Below are experts of layer 3 (counted from 0) of a mixture-of-experts language model. Rows are named router (the router's row for the expert), gate (a neuron's input weights, with its number), up (a neuron's input weights, with its number) and show model dimensions 256-319. Each number is 128 + 24 x the weight over its row's rms, rounded and kept within 0 to 255. Numbers have three digits each.
After each expert's rows: a language model's description of what the expert responds to. This comes from a sample of Wikipedia text that the model never trained on.

# expert 28
router:084143139140114076142080120132136145110142152147092168160148156121106095105148124082119137119154161113136130146128118127094107126131127140103095147107113147130087117142106116125102135110111098
gate0:110121123112122147126085165090122094143100147158133122113113137166152113128088149122090121139110123132122080099145128135145142157161107092118124126121080137129116135131123138128154114142141213
up0:123164113108081107174106107146144113149130115131126102101098106106110134097103178125130152110135127148109118185129134126124168106100124124131151102134108149144125160142099083117172091100113127
gate1:141147156122136116137106147118084157111125097102148099142086128086121132174131111106127130118140146107122120148126165127140148140136131122130114159132156119111170108130158160088136118092169133
up1:153107124101125121148129102157114159122104113120157114143113129116157130115140132148161110103137129100109136116110145112106144097115122104111110167146142178145133093117130157122120164119116144
gate2:081125135114151113101160181161143089186167102130171128106158149077132132142124114152176122059107139152134125108102132094150117123093177162109118148140085150137111176172125151126079102180132143
up2:147095129088098124140127168080164135052121108148082115132110089122137113141202121100106071103137162129164132116141138123138153128130127139150139134109168139129122145116098145119133126129174113
gate3:139160106099138158107108131132149145111121107106084132100100127125150151158143110145148104146136140137146087084135099148119155155109164088132157098098132119134122131091132125119075134148133143
up3:157127162137101138146144143130124122098099131135115139149129154170097134152150157130115144156102141152125096126163110141200133144127138112100114119116162160145104128105122115123124146191149227
gate4:150158137144095156105100085131132100166130118108166135115114127126110096129144122147154104122131124146120168128121145141069123092132134136141162148140110154103140137151127118181117128122082139
up4:121114127166165099147131125152128132142138169101138106129107137111097101135142105147159130127139130138134146117128128109128126149125149109164138125121120084152096164183127119135145103131171099
gate5:127155114149149119125117079187132115185191131123126154155085113137114117123117161143153154134149097121141110137127130166124153145137162162103142137146103113167153093146122122148150111122112120
up5:088122143140149155130116096157134116144152123127110123124096106179139149097131085134127078156177096149144110144160151132102108124123114145126109130109088146119135086098118098171190153150173103
gate6:107147163128123086130129148141162100181148120133133123121123107141096123177080091113085143073133121131100105162119125168132123169103181141141103119135093141126133140138110096101123111145123131
up6:105127162117113129142110142123077140069119132119149140121176117144166106097192107162120125118105137149137091102105138116141076111156117148112152139155140106098093129143129172130167198130148108
gate7:140117108178144126109200086125124140116121146153114138115157104112100120102117084110106109136136128195158147139151120148131115139155115119153158134114090157148090119144103102081150152066111178
up7:091145164168117124086171122133101155139151148152153146135130136123118130106093120135110128120135134127131170091123121165081102108177109113105113113129165169092151150163120172100163112174163110
gate8:079121136124159150126161124127153105106137131083108095148128117148151142149114151155110097076087156126166147148088114124145123130137170121120170153131122123139128098160108137088123144109098100
up8:173094107136113113117098127128150106135154110160132124122134126170149139114154128140156164149127153168130094066168137168138132151111118140102113156107124129110136131156122129133161150143150153
gate9:084128073154183134090148111127136144125115117128155170125133111115113076107111151110125143103143130119099133100122145129129116127108113107123133153111138112139144111168091153139104156133168120
up9:118153100168137080083111133135093153105121173124109098084126149134114108109102132114105113162132085178125133170126147140118130093110137096117142118160103123134138134104097150132123177097118141
gate10:113115172113133162101138107137144147168096114159161120098118116121098152089145117085092093134142145160114106128141143153081132147090149093119129097087096117113109094127161126099145132153142092
up10:065149169142123105154179126161133178145152142170157142106082129186141099128162110119125101132162129168127149129128141118133139164134149172115138127142146090103088151156116126059126131135174139
gate11:093103147146131080114127134144111097153180120123106140161112117137127171131104093131132134106169116158163163123169125126138125149114204117120104163159108139126090158156104128108124155094123138
up11:149088166082119140177141156108107129126109115135085106148136143146110148149143124101098091099149142112138148125086150155093135124161159114123110115126164109106124116118130111116095168143167163
gate12:151134182129153128140144116160096112101131147101144149146124142155159158118149178116181118136137159145145141102120148110224150123169182173129081163070122068138129115139108141118150127117119117
up12:164132139069138131109125132117118102102142115076169136126138122110129122130124086112106135135134141152108103117105109145125147136122166156112150121109116136135116112129088118116128173124146138
gate13:118131120146170128115098129096099127146122176122134112107147119119102137171137133121150096077117100144116112174136095137133147107094113144112099116098132112142124070125119155150143159126114130
up13:092108164121099109154122154107156188107109110113071145139141080114103101116112142121065165123127129147160099132097151142132140111138161128097081138152128165154128148106147068128112090055150104
gate14:140150117123095149080101146124141139129157084123140122093149130085151122123111142128112094110123147136135135114120162133122167096130106142131122125140110109175079146105135109146127123130128096
up14:106128135117168155160164153143065127147141070105116141156125110132122180123128141133110150105097138110110104115140136176116115130132131144182105125099119133096141103120150145119106145135158093
gate15:161140151108118099143116112118128118123120112142071121113111097147108159123139100148152137096113128151126103148134128156128147151102169140136094114109079189148146123129156131134136140123155115
up15:136121134085132096153104163144139089110127149100109154130105110140168124136143190125104136138098135141125134128091120129148132112158158130123164116138102132131135131132185142170169138102143160
What it handles: Final digits of years and scores like 1977 or 36–16, and counting words or demonstratives such as two, three, this, these.

# expert 18
router:164087144098154156158165115115160114139103119098122153144095174119117096131102123139151119134133156121108141137087123116137102145100169153105164095126156159123149102136100165136155125132089144
gate0:110104112139128113148151142117120123108131125164146134120143149149149114104085110122126186089094133123092129118141129104141137140137125137147104088160148103068115122119102168163145076115089090
up0:154115177112162111173149151130128102153114133115120132151113117169136197112142137117139144143119152176107131142088122118108129134185131183150126096106131127133124130107069104163106169156087134
gate1:125113134169129133144120139144154166114131113069155111113143134153127169148135116118097113114152116082119106101136165152129123083128161115075121121152140132167109147163117121118123106125142147
up1:117080115144110163071112121120096108155104113147096094105141120131135113142060151128118116132125163111069129128098159103140119124099105084121126132142114100102139134124130117133107166089128148
gate2:156117154147113119146127161103150166141136137156110150154090140122106126122123165132094109088134147167103125152160127155065112152116152158142132160116109121084109150124130103144133132156120125
up2:094136143122140105128158119132144139135102096130185123092141121161116117172117152125064163100135110127064106174143177125096099114133139100093165133128085159160104127104120106144117134135164130
gate3:113125114124138147087100102158112116092106105136106097150131148118139124152164069126162143132120142105144108114127116124115082113152155149101152157111108132134131166153156095131166114091126136
up3:135162131124133146134127136116085130131125101145108114124136163087126103132144131110123126117126143100143115120122160081130137128149129094159125073153102156107117093126172141176093108125210182
gate4:151104157114108143137148128077125082079118060112131101180134142125129174091119186119142130112124134142111122159147148153083116150159131115144114150121149166155111099140120114137145131123160154
up4:163150157129159153090135150113140148128164078133097090142126143092100143106085162119110165107115111153117097134117141158121168111154152111122112129130128146105172098133149150127134161115106126
gate5:149105122171123141126133129146100155172130114108139110171133139095111136128111094136093160163098139128147101150104140105118115102157126110103169113139140112160160143136109170131107094099126136
up5:113127112118153154184150092121130106092097147143098143110130102145117128209128155106143155117131192113131177126176108178124093097102166125155099109119115158129119129133179098149108124112104118
gate6:130132102146131141159137118169118123126080121162154154127107143111140168160104156111203144110127104156151143153093076151099175113076120087146109132165160124096135157093124110109121138130135125
up6:159185141117149139109114115081106140141138148127095118147176148164181116102145148145147152120090148160162084126072146121119149139183126138150129148127145079098124150113114176132153107128126141
gate7:121104164091097152105107132081132155159113127093103128122125083171154121151124138131089124110105148161113107137142125172134118108156152139144113151139124162132144135097147193151127137161168107
up7:106101128136116113115124130089148133137151123165065135144144126123137146116181142165137149149153122117133168132150146111131094140116127112148136128148112145164110123081155121165105148130139127
gate8:087118082155163117199146153134130152152122102086120110110109161119117103119111158117108154140125139117134135148097123138109153110116122103118100095126131109083149122142152158121139122124137109
up8:152120111117121143135136107127141115109104132105080104113151096135149107126108070120110108120125150135135157120119144097098094097154087120150142119099133112124133144116120096084129140130069122
gate9:110132109121113123119116171179090151116145114097167121140140161155109151116107119127152125091089152110127122129146129127131097111101154147122132102133120149128078121145163135088132179167125107
up9:093183173177146125112158140136118085126143128111130145124089118085150125109091138109119123131136159097067109129091142132112132130151126132131172115153128138171113144117105142151140081118127148
gate10:130120160147124148105132095146148144115107092137124118133093117114110120103114155066148116066127111139148102129147127105098137136129100155166113083105118089106128118173138133147128133089111119
up10:134115121134129120133166141115129152149095146129078111112078129109109151178168146147112116166121167097130125134109120107140142147104137068094153122127134129092133130136133093147136178135130148
gate11:095111126122104120132134135105150112158125130147161122164135160083120079123146055122137153120150135167118123146159153143098093136128147162110159088115120104131072138145138116065111147125105132
up11:117121132083161119168138176124120107144122133135126136167147158108131143135097122128153117114114129151118091123133171143126136147160121133128104149140141102134077142146153152111128112105108135
gate12:123134141128079126108143152119115138139112098118117130196085113125101129134122152115156116155098095146129135124134122170107141166151108140136117160133130170104124151122143131131136125148144096
up12:111129086118135116121071109168121151095137144126112161117149120120161140114138091138113128141157120088090155113121125130106131105101123145178106110144162112120119144086123134162157137098109162
gate13:109107154086118142125142142123122140140131090129123127168109110153107118169141137170193159122117098130167077144151112123132166106121122148076118147140133115072135140132140185139091082140117126
up13:171064148140141123127127149125160130150113108144171118177110164116116114108155111096099176123117101094141120157176147151132108104118153141133103109147109105166090125127114065141166119130153119
gate14:117141110108097140136090127102111085139132162132127154149151156125061122129129153133119099141169123117105096102095130117132124138157126115089117119157092067095142126170141174125193114137102131
up14:156136145114130117098111112075144100087156111117127138120092100179115131130093117112134109145143132130115130124109122147126111092129129139126128131183141164144162152118126106146104100145084109
gate15:103137142125123132123112108174126179144177138164106151134089148117170095105157136098144160119122157123111129174120104106081150101173150065137096122148142122133129122122118094166145108122120177
up15:097139103064123131137091124103142122132115140118129127144116175139150143128118179102147157135088150127160109102131093138114137117157119158145114132117131150158151094148122148164133106150120136
What it handles: Commas, periods and digits inside bibliographic citations, taxonomy authorities and references, e.g. after volume, year or abbreviation such as Ges., Vict. c.

# expert 10
router:162104130149115138128099126142145139136115130092140166153103097151091163094081129116141138134178151165098144118146143128129145107121138106143138099113108157163128086110141101119157138155128109
gate0:144140157136173140099094097170127123168110167151133158168130141155123156109129128127145183073134116136105083129143107138104151122120143130123127112129180147116137134120106097155167132140110128
up0:127139106128138085123138159129117126160121141104119116132148132118103119163116114155096133120128129110158138125136117145100136180124157130135117155104152157137129159120158132105116119107123176
gate1:146107150182132133114130117091113145145092166128121145087139132093128094181145136103097141149154115097130115141100121108166122119108162096092125134140137133158073152152133126145100095155129157
up1:117123126074121150105111116132163107106107122116107151142090102120170130091081115123129120112124128107105145118157144142108097086141081156151159116107125114131167148099139117131136123171151131
gate2:112116161091114112120156100163137157145118077132113107167132173129092165105141109098169140123109118174153118133120141118144181143123132129157150115131134142100119114112123147109098151127128138
up2:145103152138142155179092124177145106103109146072157140125134159104080148110125124156142149084126126121121089162123144114174151142135120116151140103136144113116132119130155146128104126114116100
gate3:123080103131138161100120156178162130117129136105138183085162152121157153121112138171104102133103118130115132107122125136171089140164154130102120100123110145183117103180111135099102107101144099
up3:135101147140120174146088097147180125125101144117105170122126134118153156102141142141134122105149138101136119115121106141161150082153123118107110112152155091167094147143136143111188094144097087
gate4:135135116150125132169157118158155112137116131106175130135120149119098113118140128074115117139101137139116147152142119109173104146104123145193188091145108099124116133158118066144111131138127147
up4:120151099119114099114130151132128093110109102154148157119127177126107137119116127138145132144106168134107108152125168129145126141138133183145141081122138143111127137108085110098175140135128129
gate5:133169113173167114118133060140100135128144103136137090140120154150133105140122135115130148074113115125124111139122125133071120147137192119143091176145147127142144137127149126161133141095073149
up5:120120131108109160133118104097174138126139188136144180098135103153172144094093145154121139118148116115108156173112085154148125131116132161146101107103124144119109139116092127138157140132120149
gate6:116140076147119148138159136111121142162125101119100138156112148123110105115134120128100120106142117155135089166113197081173083131097151131126144093104132163119155134152117161122135127114154193
up6:099109164110049116116101133087078133155124125129123134131080143101121128180130135137160114106145120108169141121133075165120132159131127147125105141134183122095118121162176103128122118104126135
gate7:123127114152126149137122156143115144086122077127130146169100154159138089142132120099100110161171150136112109130102169165158118153142118125138111175174090104156140108150097091079129082145145165
up7:120168139105120198157180164108155176156117115123113162136126105149160119124101104115129147108127079127182085154148128112133131089129083095093114106102118116127097163102135159138093139106156117
gate8:137143128162134084122139106151106173151137119091082099137111157120085112147140068125162163099098146166150116157106102142105164184120162118108077144140147162108098084127128117170115094160112117
up8:183137115110158113121097148162138124127113128090098103155116128153084139136149104106135109165129113147162108129144109150099148118179127085137124129141143136145130097145141141122153077176140125
gate9:113110128112124157111114159075114127131168098152174115158144125160123123135129143126160162153140137164122120102158096143111187163090160134152106126125145163100100094150135106093114183138147160
up9:184128105111151110152127116118156103131117094132132149134108153134138084134161126142160141128122119148135159105096142144150121151153101126121125132149137084119099103112113157131111146128115122
gate10:131114136146121109120131107129103134157125126110156132123118143121153125118140139117159119174122145144132114098143150143097129118150179117153126116132154125138138107147142145157085123125136136
up10:127107118136152147105099127125108147144117153130066164142182164126093144109144106115102122117110112141136122119145119087155112110143117157106154168162153094135117091128118153065112116135112127
gate11:110166149119170169124133142116121143077146139134159160123094098152132100123149126116158125109109144157107129108093125138124116124113112154086090101119117133120132122153099105139131095164161138
up11:131149071101180152151091107121137080127166109099086166141090136118118127089128138106096099127147122110149155079122205142118132122119136169118135120117173070122141109125112152110153086132167117
gate12:135098162130080094139138148170130154130147155087175087123152154131141145133128094129119121113093100138129082160113147088106116115115140137169126108111078126114135095092083087131126108133132124
up12:113135179117100121135141163150136168082139132093132118083136121144130146132101111144103156111140128126132103190110157120131114100152099119177132112093113130146117111132139103127129101134137116
gate13:175107132125086169111124136115149163138120108127160167194084174094109156135128058085140148131065151145119130113136149131121080137118126144131189154149105114129179119107106076131130165136142100
up13:184149090169097102164068180131150117141124123115125055152109116112089148084134111149124113112125147093145138122100111129108157155100168088173145108093150137131118130157148119133119143135141132
gate14:086125133123111107090171149050178132174118095151130157143125083104081111095113174066097138130125102096136133131130112157110134138099136136138150102120118131148086125139118126179156174108163120
up14:130098142107123142132084126153091131140114131122141147106131176128113141103109109106100115132137102123117121140125112168108083138160152098151172130136150109095165116132153110145128139140125073
gate15:108132172140158128134106134147128095126096081108130149151177129161151140055112155129115125141134118103110133093115146180094154120087150141133143136147135130146108143094135090106118108139066109
up15:132155113104112169103125142147166154127097125157116175174152134126114146088142151129142113126138127099121190117145123136151124122160095159137119124100121154086131140099090157140102074138119113
What it handles: Pipes, decimal points and cells in sports results tables, plus career verbs like served, serving, elected, scored.

# expert 1
router:105123109153153093097108092132172134141178155153100087110171124128087148157106128132138107154141117164160126169107141135103127129124164122103157120160099151155102137157135123122132103107135118
gate0:123074146121139123119138112127144075113113132172135138169108065121125110122117136110099122132133129112148124111087132151108139109136115124109101132164159144079117139161110082108128105139144122
up0:102110164150103105138161150131086140152135163125117172124145159112112103128114143161118116127090080117097106126155083141147131112109107139144145083146138083114131132137100141176141094134159134
gate1:133091155151116105061115108146116109158142107093140098103121103141100114132088140088132110089118126099106121182104142160123108139131089117122120126115100146107148164159138111136132114119132133
up1:096090146143111121091129111140089147116132169128122129140145084194109147185123145077177104163121140179156132089136133089154091125121153092117135154111130168126147149130100169132125155131117134
gate2:139139083140131123082156161146097075129142099152145132122143165123138120147118102156093184089129130065092113181118129127084158144102121160150170138077122123136135118127113098111137101094109112
up2:109102156126131149154170103102114133108162092112163127123136128109163176128140118112126101136122124143137127131136093120134094140135138107095114143121180127137133088126078097173184139163123127
gate3:126143122153102184104119089125142125093143127112132161145094153111100137143110121094150144087134096121096141090158136088110129103141112113119082125171069138138137097113150142171114100098139116
up3:156124126107135109140133151128091139139150153141112103111123082102121139153132123122097083110088130110141140123136097153123082137122134110100164119094126140160134151140142174126115174146101141
gate4:087150134124157151132142118135166131156115146101099085143112101145075124121111116121163074146175140146151156118121110094134144112168147156135137080123155155150146135126147111140175123186168173
up4:114105159107132147160123102169117117129115144158141160098141111127114147126158145147163112137126113138139104129111147157101111128131120115092159089139112157115154088131116109126129118133141122
gate5:158128147117076130118122134123106114114109104145131142116117140170125114112126136133111146136116115159111115163124169157157121133151089105149111125134158178151153146136161127132101085082176111
up5:170141107155091135077117138152103184076145137134100098113137110178090114124122118089129148116158150137143125150137135104174112114136089140125083126134124118150128157100157142085142136115109163
gate6:124118139088115107115147112126129148166121136155157107140111129116159148105103110071081159135150137124113119106133128127163148136143133117086105111144083069149110147163074086197167134110143125
up6:125134120098137153137083135098102117107106125103123103125138139188130160131112102160140110099161122093104115147101170140106122112149098155168117119109098122160166079116111124144149168146128114
gate7:104118145127101099142141130153127151120109100126149163128137143096145134119129156163141118138111117095172112157117145120081156160114136148129118113112082107121118137150143132089115117131158158
up7:172140165119124153124094120133112151143138130089094108102146121105135165187110172113133135137176117126163107109148147127142110143111139169068170136156141135127110099118182128142145135127173113
gate8:151143139105098151127134098126108096180135128116144117123090108153137165156130131120121125159167149099097149133103130139107118089132131107143124122150108138136088087178151112106144100103116099
up8:161131116142135110106121133077164146136087127157135155141118144088091142139121131169118133144106168118131105163158132131180150157108123134176135143131160135168141119119165134128134053129153133
gate9:110108113123140130138110144085135108150133151121157135079116136149105116170117140129136121108181141132129133155134141127139137163088136121153108097142146105148138128129112138077138147099151088
up9:092141137161146120144125137103114163117135118109175172118131088152157132160141143101161114126139081126107124148108128120147185147138150172091081121149115123092094135112085154161141163130130155
gate10:082149084165155135134108158133132097123134114093143154146081145105125093107098098133115135147129144116109150105123162122110134143125090125118080142125144138080111124115134134168104151136128114
up10:149185096124123120155127128115164098145100143119131105107155154118142131150100172139122091102136125140119140154102114134123110096138140140162104113131096118141091123138180169144086111115131141
gate11:115136148132157131099127131131102182156156119140132073104139142111120146135103103160147146145122168106098146139102088132087127147126118133082156100139097124107141156119107142153111092102088125
up11:048157151150145140148148141075132110087141154135136122146113114126163114145147131109154139103151133173135098179114153099133108141146141122127128161196171109121129120162115117091150134122152090
gate12:105110133133139104136134124087131176139081128133162139173130147144138112123114146121142141123148123149112164124088121157112176146133161118183119120099141105103149123152088153136102143139113145
up12:149142147116140102093080152126181149160172124148127102129144122127186091122112113115143129125135140142127120140140121113143137131101128144097158118161120141090090118095136153174130155119126109
gate13:122177097185143177061149115133104134167139145123153152107182108143097137129122124083138124122155126066142112173118133097136100141117105132148110137127094097094136157115159183112105129141115127
up13:174141147116117144151101155116131151129120108096122152106106079063174126137107150107109119114083133099099149133147137161118125110131153098132148150104163108084154123122137129139105111129177123
gate14:131117088109161147104135112125129125136129131103095123112117198162132126086124133102120162142139144107121144095109168080087106103123105156127146144151119158164132095124132059125135086115172115
up14:115153084164120119131119094185142107148118130115146113110173128130131102146143157129124099138134071147157164127117167111132150128147137148184151111120169129144177138137105098082104164115112171
gate15:121153102126149087123128141107139155124135134148128151111131144136141131119156159143173120184131120083107120087115121105118108154102133145137142127135119083139073150106096134144085155142112142
up15:099129171105113139105095105131098133192127129146171144140112144087170106113132159137128086119113093155122103132101121127095147104088161084140154187125109126129169131142111136169125093129140167
What it handles: Closing pieces of personal first names and surnames, often in lists and tables, such as Isab-elle, Al-do, Ma-o, kid-ney.

# expert 13
router:098156121125106144119110140125149128166110105124150130153096119089112134106116149113104127131120128157128093104152164097124159111147115139108121150174088158099154099094111135116150124108093098
gate0:074108111162105180161141105086089088125134106112103124145134111136143101165132151149128088086158124090091108101133163118137132154164102139141132143159120107127143121150130139087133131137101154
up0:084121125137164113164137123132137111142154121172103139112131158143139141095109137151131123161123132126148131128129078082151112110110155147160104155105098150097144105078140114149114146147136136
gate1:123108151133093129145144139150107111151160145151123146123145150101095111147114143122091129125116118096117122134092129116138110138139136143104089127140149125145138152145093160142121134112121161
up1:107102144118146139129102134159139098125190122162125165161119130159123111092136140088114137175154136162105165162137132149181120083121140151146137135094107113188103106133128135129094099126159093
gate2:139123161100141131100122119184110182143146129095153183087104147139124070140127122162155097113134120112076134119155089186116091151144113134123122082115175159110156096123108099109151138088118141
up2:157150125147148168093107149151085144130097110114126148155147182137128102112135129124129101126097117108156114145083156115099144148060098115141104134171146096138129164089160073129128107133137132
gate3:124119111108102129166155130118156106117103149126166141125138103100151112131117119125122130125133139139092131119134097087145134085098120120136153131116109111098111119133101110137106162131074130
up3:099118111149126115132122122153106140146166123170142127111148153152114143141125102108168117153126097131119161103128124138129145162143131147108100146082132122158139084133132138111125135152175084
gate4:116134124102164122110129184104097180108108147147111133152101134122136120113100125112142152085115127107098137122118134089124125159125143162098073132097149104077113123126137165117090125152162051
up4:103151137149113110130137151111097155137149106157154161139131135131124130073104134136143146143146135100103156124134112078131176140138132104098078126120103124129080158118106108153145151146193095
gate5:125134160128115162110125126098123140142112103130176141143122134144118138109088138098099161150156083081084100145131100164159093128112116074120127083119123143132121115091152117106122147133128114
up5:150157158109145111106089109108102167141101158114104132100143148184164123118134144149108167127103126096108179152121116109109135168134150128100153127121116115156102175107111105114146166103146126
gate6:142111126103129151187119180097158146127132138136121146122131139116142130146118164123123169138144132112148100158117137096143091133103100069151161098104094163109140122127152119141109123164108120
up6:168143105181188139147135107127160109151145140121115157140130156175131129127158141122116099147158133113141175140162148147150084123143110171138139167142117138111115105109112167142091144135137131
gate7:085135105128153143075078159182096119130141135087126105132112136129119148147123147114159124065115131116154122170108147138131180102128157097146137130131080135128113104145118107067151139128114102
up7:095149168127154114105109136134107128154132129140113109140135146093120128076114150094164148125100129115154103148135130135182119143097140107111142116110126119136147129142144116149112101137159114
gate8:161154127131093115132130103138105122158135109132117134160104082112155112117164137131145114151187107124134087127135149114156092090103154116117107083127093124155130119129112138133110148108118119
up8:131126143130109147113114100109122117124145120154112175112065139128149138179106169119138170117147140121114104131124121161167068094170137134135140093158148132137143111097145093106142080095142131
gate9:129156145114157134153113096167119126112107133105126109140150111146149106125129112122082154123091082143120157144155123149129124114098118130106104118105125126157125191122070172143095148149112076
up9:109168134168131139140131140173166073125091130096074160134133154092159107112104150126141164180111131144170100158099138084111156141140129153125132134136140111100109163146147114126101108118109115
gate10:110119124118112181143135103163120132132144153131123081153147129128114144124126141113158147122170163129150116127080137128146127079109138094097111114139125189144152115097124101104149130144124162
up10:091112100156120155118145152058134162107172146153143122167180143143095105090143144138117142146174110177145092113153174127134165100103160155113155114125126125109183135117095142093122129122150108
gate11:122160146144074171089116117093074179167088152158180143134165132141117085163148122140136101113110127118153089145165150141138105117135082125110165102148129111119130081149138133105155121118136132
up11:082142174132114156121112133155134112094111102130127072141094118136142142144134112112117127115130139215095146133122174138152156120115131143097120154151137144191157126164079099107139121124173147
gate12:125126109132110167116146133093149111146138124110108099120121123106151095094173131120132122152179144126074121122128149147128078122124090149122155136138112150130173141171148161124129133150137129
up12:144135131124134119143106135145162174154151087123109098123120114162081138089146110099144081123133154143110139111119124117113093096090108141117099161123114133137145121142150205134083142154136105
gate13:092115105129150161114133107120095114127142081144138133106128125117144147119136121105136162157114136147133133121127135084149148148109133119090105123146153133163136179122141104151105079161104169
up13:119137132101057131169114114122104115126121076142133121112130111159119113149142147144144080107171149082122134136162154183128155124170106130095135147112181118126085087115132119110139155099187108
gate14:128119146100140130121138155152113127117123134106147092146091105134129116168106117096087136143121123153126084149078089083133133143141128094111131138130126169133123138122139147169111141175108170
up14:112121131138135145103131136123142133117140149115105098123162167133121131136147132089098156094082148107138124093083134135146146100120102160097149156116116099088113094163133139143139147115175071
gate15:061125109120104170121143100094127099130121148124139144152104138108113078132136117135099124109112111116100158138113161132112151108106138121158130098147132151111144083133067148131093103130119128
up15:141177136126145140129120156158127143138114156151151122108098101146137137127120140190086095138131122150116134136149162149091186138116093112112123181093159146098151093165128144129155124142101107
What it handles: Capitalised place and person names and pieces in sports results, tennis draws and tables, such as San, Santa, Open, Grand, Philadelphia.

# expert 41
router:140130129137097114134122097124123116098161111115108090183153107095113099172167138141144163107142149143156118102137145107130167112105137166130148168194153110145112132118122159144099139156078119
gate0:123135141127068139138113098158132115152102172130150092131123103165119069102121162158150116114173112130134153142083143132135141105101074126085117115108095137125140119143143136107162128175133122
up0:139103098141159137127142166082133150179127114104126122092154118136107172117113130111124074131127145097142095121124111109144110147140174142157116138137104173123155119144127117165134137110159110
gate1:152146106129098174112130142193180117113131114105140155138121136150131153162086143091137154137138110124086125105129079140128117122120153130118125095133090080161156132151123120134143167125176147
up1:135130088146151125112110081097145099134105115130095124113150101104116112110120128118072175080154115157170114217114182134097127149142111110141141152082163165131135102112155158077140146107143173
gate2:146133151127088084119112106104130142140165087091109124113141172095096132125106107113111180103108115152135113111126180101146161098192096123120131071175110116140135120145108103115127092101140143
up2:144092103114109142125113127112119162132137118168116144124179145121163077114102156080149132153135170120128128073107103121123104110134121161150068145137158125152093112140112175144157128117141189
gate3:148107122098118132113084117114116125145119142113138139088154128104112110101083141115108125178127145101102103084109102176160112157138125124141167125111092150167125155159140078121143152115159141
up3:111151083102096068137105083088130129112125133167157157123137114117136152157136109144106153113161131113143150134120133113149104162102132113111089117099111148140158140121117088179171097136164134
gate4:152121089132109161104128109153123146153098089088120117185139125159135132117143188134095196162110155125147122111149110129158157128171154152124161122125137129140153132118139082122093171104134155
up4:140127144130123109114131129118097121076089112138109139128094110140122124109142109110107158168145145134081113189125116129129161145114121096139117137124167150124150079069146098125153147137159161
gate5:105133127148155097112141170114144134152083110136099138136143145118151119069090123132112155087121125108122088141090155121173125137114130121129124127117142166109091137092112111134130111125150123
up5:146132124092106121117103081160088107135190138118129148077093099137146105168110140197161092169122135164127150100132101114101155118135161106128143139141136111158151109124139124108147127135151161
gate6:123135130140135173129164116141128135108106100102122129151139133162121098119170127111126121107161160098132142121118129126121139092115131122126145133126135127110116155114143138114090105118169120
up6:127133156186132119121126114096139173134143123143152156136129103144132107110121108070124140161115100135146134142140128094164161127101123155125127133115132123114142165120115113163130068111124149
gate7:146120130147108107152183137099122150092159156144158155108163140154119110149161142126132096156150087134089145115120117172116173091119149151127116101151124118166127129138107134135096109063112128
up7:090169112140128168161124138158124127127130143139118120124100076131127101120117086121124151126100122130126102137134115124144139120168167116162148105132150142128161118070117139098095157117075119
gate8:140123168115110127096153109123141108130165094123118112128125114179081139141109112110149096132114145104111146090097112158079113144183101112136126129142115137144139130131137096104098126151151146
up8:101132119150123173202088140069109146092100127115120149122116107118157107113111131122136114179117123123133152152117098107120132125078117131112111163123147125117145128132131215147135164132139099
gate9:128166177144128118105137147134140160175102135121174111099138102138170103119193141138145104090125139075096116118107102145143169161135121157162105151109117114116145108142127094078145090155163123
up9:084166143113113127105121115149124139135150155084118102111141103103095140165182124139099156145103129129145118138172099139112163170126125167130120155100132119109109135116154143111143139138087124
gate10:147170120151102187106123099126116154086140145135130095114168107107137122121131109087091142157111179106109167102133157129135142131109189182122141094120088101158136129124109124163153130096135145
up10:147179125099082148124133140128171149150129136101153142108153083141092116129102110168115164164138128156124132134165120094113116125110128155108132107153126152143082126126133149136131129100115153
gate11:124168114104104145124109132121128085143095146123130155170112095156132146134126128139115126140082173125094130137119114127122132171142119185157146160150136127131141122159179118119143163097146115
up11:131139109171109167131081148146120108108114092133123109170125150162115129166142124113183094120117120136131117135119122128122157164139109143147120142184140132090117129123127132151128132148095116
gate12:086123098121150128112144116123116117119113126128151134133113138146146134151131137127132135119071135145116106159143075137151147118112116147115123158140141138133144150107175099113106140120128121
up12:154157137136194143180109124164117118164136128138109107107182116146095117153142145167128112145115119064110118110091154114145100142155136102093128129088108178109118126106105089158081127141128133
gate13:138145087148119111096102121106183108133147121102112144163124129142112110142111147129121127153111078118138119127101137172086112176137161193162095105145129163120161126176112147158167118137138135
up13:085101163119154148127116112122090168119086115117109114157140098109155126123119127078109132112121191149175168167091158113088117115117078124129109133108121137147107145111183198153114113104119122
gate14:098186138172138162096146136129129151134111125132112095162097149106141161132169128128122094105106144093111088126135155129084121121149129172163146133117123128162146133120133134130136113177130121
up14:176136120137114136111131118095099159127117126154116116119106096127178163157139134129140141118153131085119107098122155096094082107129119129149118123056092105138129111154157130116153106120127146
gate15:148157151095102154123167131145166123123137133148144169101092100135129129146141181173188136160145124142171151120072122104165133098116099123164107115151130113130116145104134194149117078135140123
up15:153161133123148187114132124135130132146138107101144103123162156110099138132126105125133147114166121114140099153136184158102156140160093127119104139116128174126144112082188155112108133117146142
What it handles: Nationality adjectives and occupations in short biographies and lists, such as Ugandan, Pakistani, Indian politician, military, Council, and name endings.